Weights of a small mixture-of-experts language model, trained from scratch on English Wikipedia.
Size: 13 layers, width 160, 15.5M parameters.
Experts: 24 experts in each of 13 layers, 80 SwiGLU neurons an expert, 2 picks a token.
Training: a variant of SOAP for the experts, 251M tokens, 3837 steps.
Below are experts of layer 7 (counted from 0) of a mixture-of-experts language model. Rows are named router (the router's row for the expert), gate (a neuron's input weights, with its number), up (a neuron's input weights, with its number) and show model dimensions 0-159. Each number is 200 + 30 x the weight over its row's rms, rounded and kept within 0 to 999.
Before each expert's rows: a language model's description of what the expert responds to. This comes from a sample of Wikipedia text that the model never trained on.

# expert 4
Description: Digits inside numbers. Inner and later digits of years, measurements, coordinates and statistics, such as 2018, 5,915 feet, 4.85 μM; also million, billion.
router,159,172,152,174,187,232,186,239,185,189,241,200,199,200,241,205,189,241,249,244,175,210,173,201,203,192,185,211,173,267,162,213,210,183,182,236,180,195,204,211,242,198,230,236,147,176,177,173,177,200,162,128,210,203,221,274,218,191,185,209,157,210,243,178,189,190,163,203,182,214,198,163,243,156,204,202,213,189,210,189,197,204,182,202,222,207,194,191,184,219,140,222,249,186,180,211,252,183,192,239,172,259,159,145,180,188,262,202,267,245,172,174,173,167,232,157,180,251,222,194,267,171,213,251,180,222,252,202,186,198,168,174,182,222,221,169,225,186,216,162,201,200,197,191,210,159,227,146,183,202,221,180,218,230,164,107,198,192,175,184
gate0,200,208,198,212,198,178,181,238,208,201,162,182,237,169,189,198,159,131,225,215,221,227,199,182,194,191,132,170,195,206,191,236,169,189,262,167,159,186,219,188,284,242,199,271,149,217,191,194,223,210,214,227,225,246,186,263,157,152,210,207,231,255,205,218,188,145,206,210,219,155,198,211,209,229,208,202,158,211,217,150,225,218,152,246,272,227,258,220,186,221,192,230,224,205,154,233,184,170,217,193,198,167,190,204,213,158,161,216,216,213,217,193,158,162,241,255,192,240,169,209,198,143,164,189,188,177,180,180,188,231,188,188,165,136,208,218,209,192,208,164,192,239,174,155,166,161,217,186,217,217,206,181,218,158,211,184,230,195,203,252
up0,166,192,213,214,164,219,219,224,137,151,186,238,220,265,162,206,199,208,143,191,171,181,236,212,225,152,232,178,183,194,222,196,223,186,152,195,238,262,193,151,159,201,179,195,149,180,248,190,223,153,189,171,201,207,187,125,216,209,215,169,204,221,162,216,249,230,227,201,209,236,200,223,139,240,173,202,230,184,264,193,209,167,177,155,164,225,222,173,213,222,233,146,217,183,199,161,195,172,212,254,175,234,193,257,181,193,183,235,149,187,230,175,186,219,183,183,204,184,236,222,194,170,194,220,164,258,185,200,177,175,175,223,253,198,169,223,145,217,195,243,220,128,229,238,177,203,200,195,188,171,185,245,201,228,171,244,197,193,188,212

# expert 12
Description: Common topical nouns. Everyday nouns after the, a or his, such as film, life, home, art, song, school, mother, including their word pieces.
router,203,207,192,218,210,175,210,216,197,211,235,171,201,157,216,224,163,283,179,200,208,152,149,197,190,182,187,198,180,186,242,201,226,150,229,222,190,249,178,233,169,174,194,201,204,192,248,193,215,209,178,199,210,231,210,185,143,160,111,258,216,227,250,233,143,186,187,193,189,181,214,165,247,188,163,145,166,173,201,232,231,201,229,204,226,162,240,177,195,175,206,177,202,223,196,192,185,126,159,251,208,206,236,145,190,236,180,234,205,207,202,263,223,231,212,180,190,253,212,236,277,198,158,197,236,178,193,212,251,190,163,256,168,180,153,163,193,180,229,196,168,196,218,161,167,182,209,197,155,177,188,193,216,199,190,195,193,148,173,208
gate0,167,229,250,232,192,194,196,229,178,208,191,237,178,214,228,170,211,250,227,206,184,182,165,195,181,206,182,201,188,181,232,197,167,133,219,199,222,143,159,179,181,167,186,225,205,165,220,246,182,227,235,192,281,218,189,170,205,170,157,217,160,189,264,159,170,159,223,192,194,216,159,239,213,157,191,188,225,153,170,180,189,202,210,203,216,180,197,246,206,147,194,138,207,165,223,159,191,116,152,181,191,182,210,160,216,209,202,234,162,206,209,243,247,244,209,245,187,151,191,206,213,158,197,211,180,127,210,225,200,188,229,216,204,201,166,202,176,217,194,221,236,148,232,168,197,242,138,180,224,192,183,233,205,214,181,173,137,254,185,192
up0,182,201,269,216,231,165,189,190,157,225,161,239,221,176,203,204,246,229,196,204,250,198,218,254,209,181,173,217,219,206,219,170,178,190,228,182,213,191,220,242,255,163,191,207,182,230,178,186,174,173,109,207,154,222,193,226,262,153,136,173,215,162,199,196,154,232,249,174,195,183,174,192,236,203,238,201,188,255,201,221,164,136,160,194,201,228,249,217,176,160,160,220,186,170,202,207,181,167,261,225,241,166,230,206,194,194,251,172,209,195,201,234,212,145,224,172,238,192,223,202,188,201,209,170,190,220,162,179,189,215,204,225,238,167,176,178,177,210,204,257,222,162,222,153,232,173,217,188,204,252,258,243,175,175,178,215,249,211,184,210

# expert 21
Description: Plural endings. Plural suffixes and plural nouns, such as -s in columns, -ers, -ities, years, people, them, plus some inner s fragments.
router,160,223,167,180,142,178,180,165,201,236,223,165,176,196,236,165,177,222,195,246,208,212,199,209,156,176,216,154,169,183,142,221,257,198,228,225,194,200,198,253,205,191,179,189,190,213,154,190,218,200,141,187,168,209,237,201,146,243,230,210,220,228,211,233,232,208,203,244,191,238,251,207,209,158,198,169,197,145,160,179,214,199,239,190,185,217,239,209,188,260,162,231,166,185,211,178,175,172,165,239,181,251,218,192,171,226,224,182,208,183,206,235,250,230,182,173,147,226,198,199,268,163,239,246,211,226,235,249,176,231,175,202,227,223,184,185,241,200,183,126,187,196,177,175,183,187,266,167,163,172,184,175,143,185,213,180,177,158,195,239
gate0,236,195,190,191,234,224,209,215,195,246,213,131,226,194,211,200,198,214,140,233,174,228,159,190,189,227,209,173,166,248,192,198,251,208,190,153,201,200,183,249,174,155,163,217,214,249,203,246,182,163,210,127,189,202,207,170,170,256,183,227,210,195,215,211,202,172,207,199,222,199,202,210,210,161,233,222,204,162,149,249,206,248,197,190,125,245,187,284,170,207,162,201,198,224,204,166,228,182,176,207,145,232,197,230,234,222,236,198,202,201,164,180,138,232,172,233,183,212,187,247,219,215,193,235,182,249,232,166,142,235,193,207,218,261,236,161,189,221,234,167,160,158,195,197,239,224,147,167,199,212,191,175,185,158,199,183,211,210,237,185
up0,220,198,205,212,199,201,182,184,207,211,201,211,177,180,189,173,183,163,224,211,254,166,164,193,202,184,138,211,197,167,184,210,232,259,163,244,198,210,235,187,190,198,214,193,175,273,205,159,182,219,202,214,253,251,240,206,251,211,217,182,200,229,214,215,155,253,195,168,199,139,228,197,164,215,211,255,230,160,229,213,150,191,163,233,220,208,243,192,185,196,203,160,200,181,200,209,194,216,199,181,193,253,171,210,175,175,157,243,149,204,165,193,239,235,268,114,223,243,176,192,177,201,190,231,201,184,239,184,224,214,154,204,190,178,211,208,169,175,190,261,191,250,182,189,201,227,272,204,195,193,222,185,172,140,152,211,132,213,246,246

# expert 5
Description: Institutional nouns and suffixes. Head nouns and noun suffixes naming organizations, places or things, such as Station, Church, government, -ation, -ity.
router,210,242,163,179,181,192,197,221,192,169,215,175,225,160,241,171,191,238,199,172,201,203,186,227,199,213,205,192,189,257,168,179,206,190,266,228,190,239,256,207,213,180,202,215,227,202,137,164,174,217,212,201,213,194,200,183,162,238,210,197,182,220,213,240,206,211,161,251,213,180,216,178,204,156,198,177,179,200,191,213,163,202,208,239,214,177,208,213,140,201,196,219,237,181,205,220,210,147,174,275,216,184,207,151,234,229,221,203,215,208,162,237,227,182,255,165,172,253,182,247,252,214,182,253,170,241,195,212,213,208,135,178,182,161,125,174,222,211,238,153,225,175,217,171,208,158,161,189,136,169,211,161,162,194,170,131,191,148,216,260
gate0,191,187,153,204,201,188,197,211,209,181,195,159,223,179,172,247,182,135,129,193,187,237,190,219,167,167,222,172,194,205,199,196,221,206,211,225,180,216,174,205,242,216,157,161,221,149,187,206,218,203,199,191,208,214,205,196,166,207,237,167,160,167,256,199,247,203,180,197,173,209,208,216,183,201,138,174,201,190,231,177,205,225,195,259,197,131,185,207,139,143,207,279,250,160,221,203,208,180,229,194,211,251,214,215,194,229,166,273,253,232,229,203,234,159,183,197,217,228,185,186,190,219,205,198,210,220,225,183,237,197,183,140,173,192,170,141,229,194,258,186,235,117,222,231,177,151,213,243,196,240,223,210,179,166,197,183,211,143,219,227
up0,227,237,187,189,186,210,210,228,208,218,214,223,196,179,142,211,197,166,218,175,191,229,184,213,203,212,172,194,233,210,169,185,207,169,178,197,218,181,162,225,212,208,172,179,224,169,185,227,191,233,200,223,156,241,190,181,159,228,243,227,167,209,171,185,205,236,205,227,197,222,195,235,193,206,140,169,217,227,182,202,256,234,208,194,170,156,219,205,95,223,164,209,144,161,212,179,187,186,242,209,264,211,177,173,200,181,255,252,236,235,228,165,245,162,199,204,187,236,202,213,192,230,256,159,191,164,220,168,237,148,215,204,146,252,210,179,145,210,225,242,235,160,207,160,231,162,254,249,160,227,197,215,169,245,197,166,168,165,249,187

# expert 14
Description: Table header words. Column headers and field labels in tables and infoboxes, such as Total, Location, Date, Turnout, Preceded by, Succeeded by, Founder.
router,208,207,173,181,194,225,172,171,237,166,210,177,185,139,182,183,178,211,216,238,199,185,228,174,205,184,189,148,179,205,157,214,229,179,259,178,223,227,245,177,187,207,219,227,259,193,219,191,201,221,218,181,170,207,175,161,191,179,207,251,199,217,221,239,169,198,162,179,194,201,222,180,264,195,195,180,145,173,215,193,178,184,173,236,217,179,227,187,185,176,200,171,219,187,181,193,241,237,199,262,169,197,180,215,186,193,174,220,175,257,175,238,227,182,249,190,206,172,241,179,293,225,160,235,178,244,217,166,249,197,164,134,166,170,232,201,207,227,217,212,164,147,147,142,137,175,194,197,207,226,276,169,249,159,170,180,184,208,196,235
gate0,208,171,179,211,216,200,161,185,205,202,232,162,164,196,149,221,209,285,222,226,171,142,208,187,150,223,152,193,249,196,123,179,185,250,173,223,204,179,181,233,170,196,230,155,226,196,181,217,241,219,187,195,151,191,169,183,209,172,159,166,275,195,237,226,207,172,191,132,227,227,194,171,235,209,231,227,183,200,170,240,196,194,233,170,216,170,195,195,220,162,172,208,181,201,240,215,215,196,216,193,195,247,234,222,165,221,231,241,210,182,225,171,277,200,184,201,180,205,200,214,202,236,168,192,228,166,181,207,249,169,182,167,212,159,236,139,167,240,187,194,177,193,173,172,207,202,211,170,180,237,212,186,210,222,172,241,168,149,272,252
up0,209,204,270,216,154,137,232,190,243,220,255,203,242,206,234,247,205,136,210,252,174,194,152,182,160,155,185,225,195,195,222,180,216,160,168,245,198,160,252,210,217,232,183,168,190,198,190,166,193,279,163,191,177,189,263,258,179,173,211,151,216,165,127,130,200,205,168,256,239,182,222,199,207,196,219,204,260,206,196,214,207,180,152,168,251,191,245,190,209,188,180,168,252,199,175,217,196,187,170,183,179,162,217,196,170,219,203,183,171,193,226,221,211,230,214,225,120,209,182,171,193,187,188,209,240,189,178,192,212,224,216,189,216,174,159,187,203,186,206,209,165,223,230,213,169,220,192,186,172,202,211,172,151,230,243,217,172,219,200,191

# expert 18
Description: Mid-word syllables. Inner syllables of longer Latin-derived words and names, such as Initiative, confederacy, Eventually, Cretaceous; also announced, due, According.
router,185,222,223,145,165,167,221,207,235,229,205,199,219,196,259,205,158,203,215,234,198,217,201,184,115,235,142,179,197,234,151,194,191,176,209,163,231,230,180,246,207,162,217,225,190,164,168,216,227,160,245,148,141,249,164,182,196,189,224,219,174,151,220,252,183,221,179,204,193,171,133,143,229,186,199,160,247,212,255,192,183,230,176,205,218,208,165,218,165,184,177,156,208,227,216,170,164,192,190,227,192,193,206,145,196,189,178,177,221,199,164,238,196,235,165,209,210,198,218,202,302,198,177,227,226,195,226,191,193,220,144,229,185,208,181,208,241,191,239,228,181,189,184,241,212,158,150,180,234,187,199,172,191,232,155,209,230,192,235,219
gate0,206,177,167,197,189,204,212,157,198,183,173,186,201,201,250,229,170,248,195,206,222,218,213,167,162,177,212,177,186,203,164,202,133,194,238,181,281,192,162,235,140,224,150,220,213,181,194,177,204,173,200,221,177,197,161,187,211,144,159,228,232,172,244,162,173,231,217,209,189,183,196,165,202,192,195,203,204,246,267,188,187,251,243,181,188,156,166,237,198,210,176,160,190,166,184,190,202,201,241,217,177,148,240,179,202,179,213,157,265,218,216,248,162,202,217,215,171,246,151,196,210,172,254,197,243,207,227,183,207,213,200,226,209,195,205,126,225,210,210,204,205,188,165,173,266,216,190,186,207,209,160,123,209,258,170,223,264,218,169,183
up0,202,217,178,245,179,205,205,207,175,178,195,242,159,263,208,189,188,210,186,184,210,227,208,195,208,167,196,196,166,227,177,193,179,208,163,172,204,179,196,282,232,165,196,269,189,241,133,178,174,239,235,213,143,182,158,189,229,192,168,201,230,233,259,238,219,173,223,184,187,144,195,228,209,210,145,233,169,229,195,248,213,164,188,221,198,151,194,206,204,209,155,144,205,179,215,217,189,219,230,207,173,176,239,196,232,207,233,242,231,179,244,234,222,189,228,166,179,208,218,178,199,256,204,173,224,187,161,208,222,145,201,223,240,249,226,185,173,182,160,150,232,229,183,132,251,220,192,256,213,182,211,240,204,172,271,227,177,208,222,221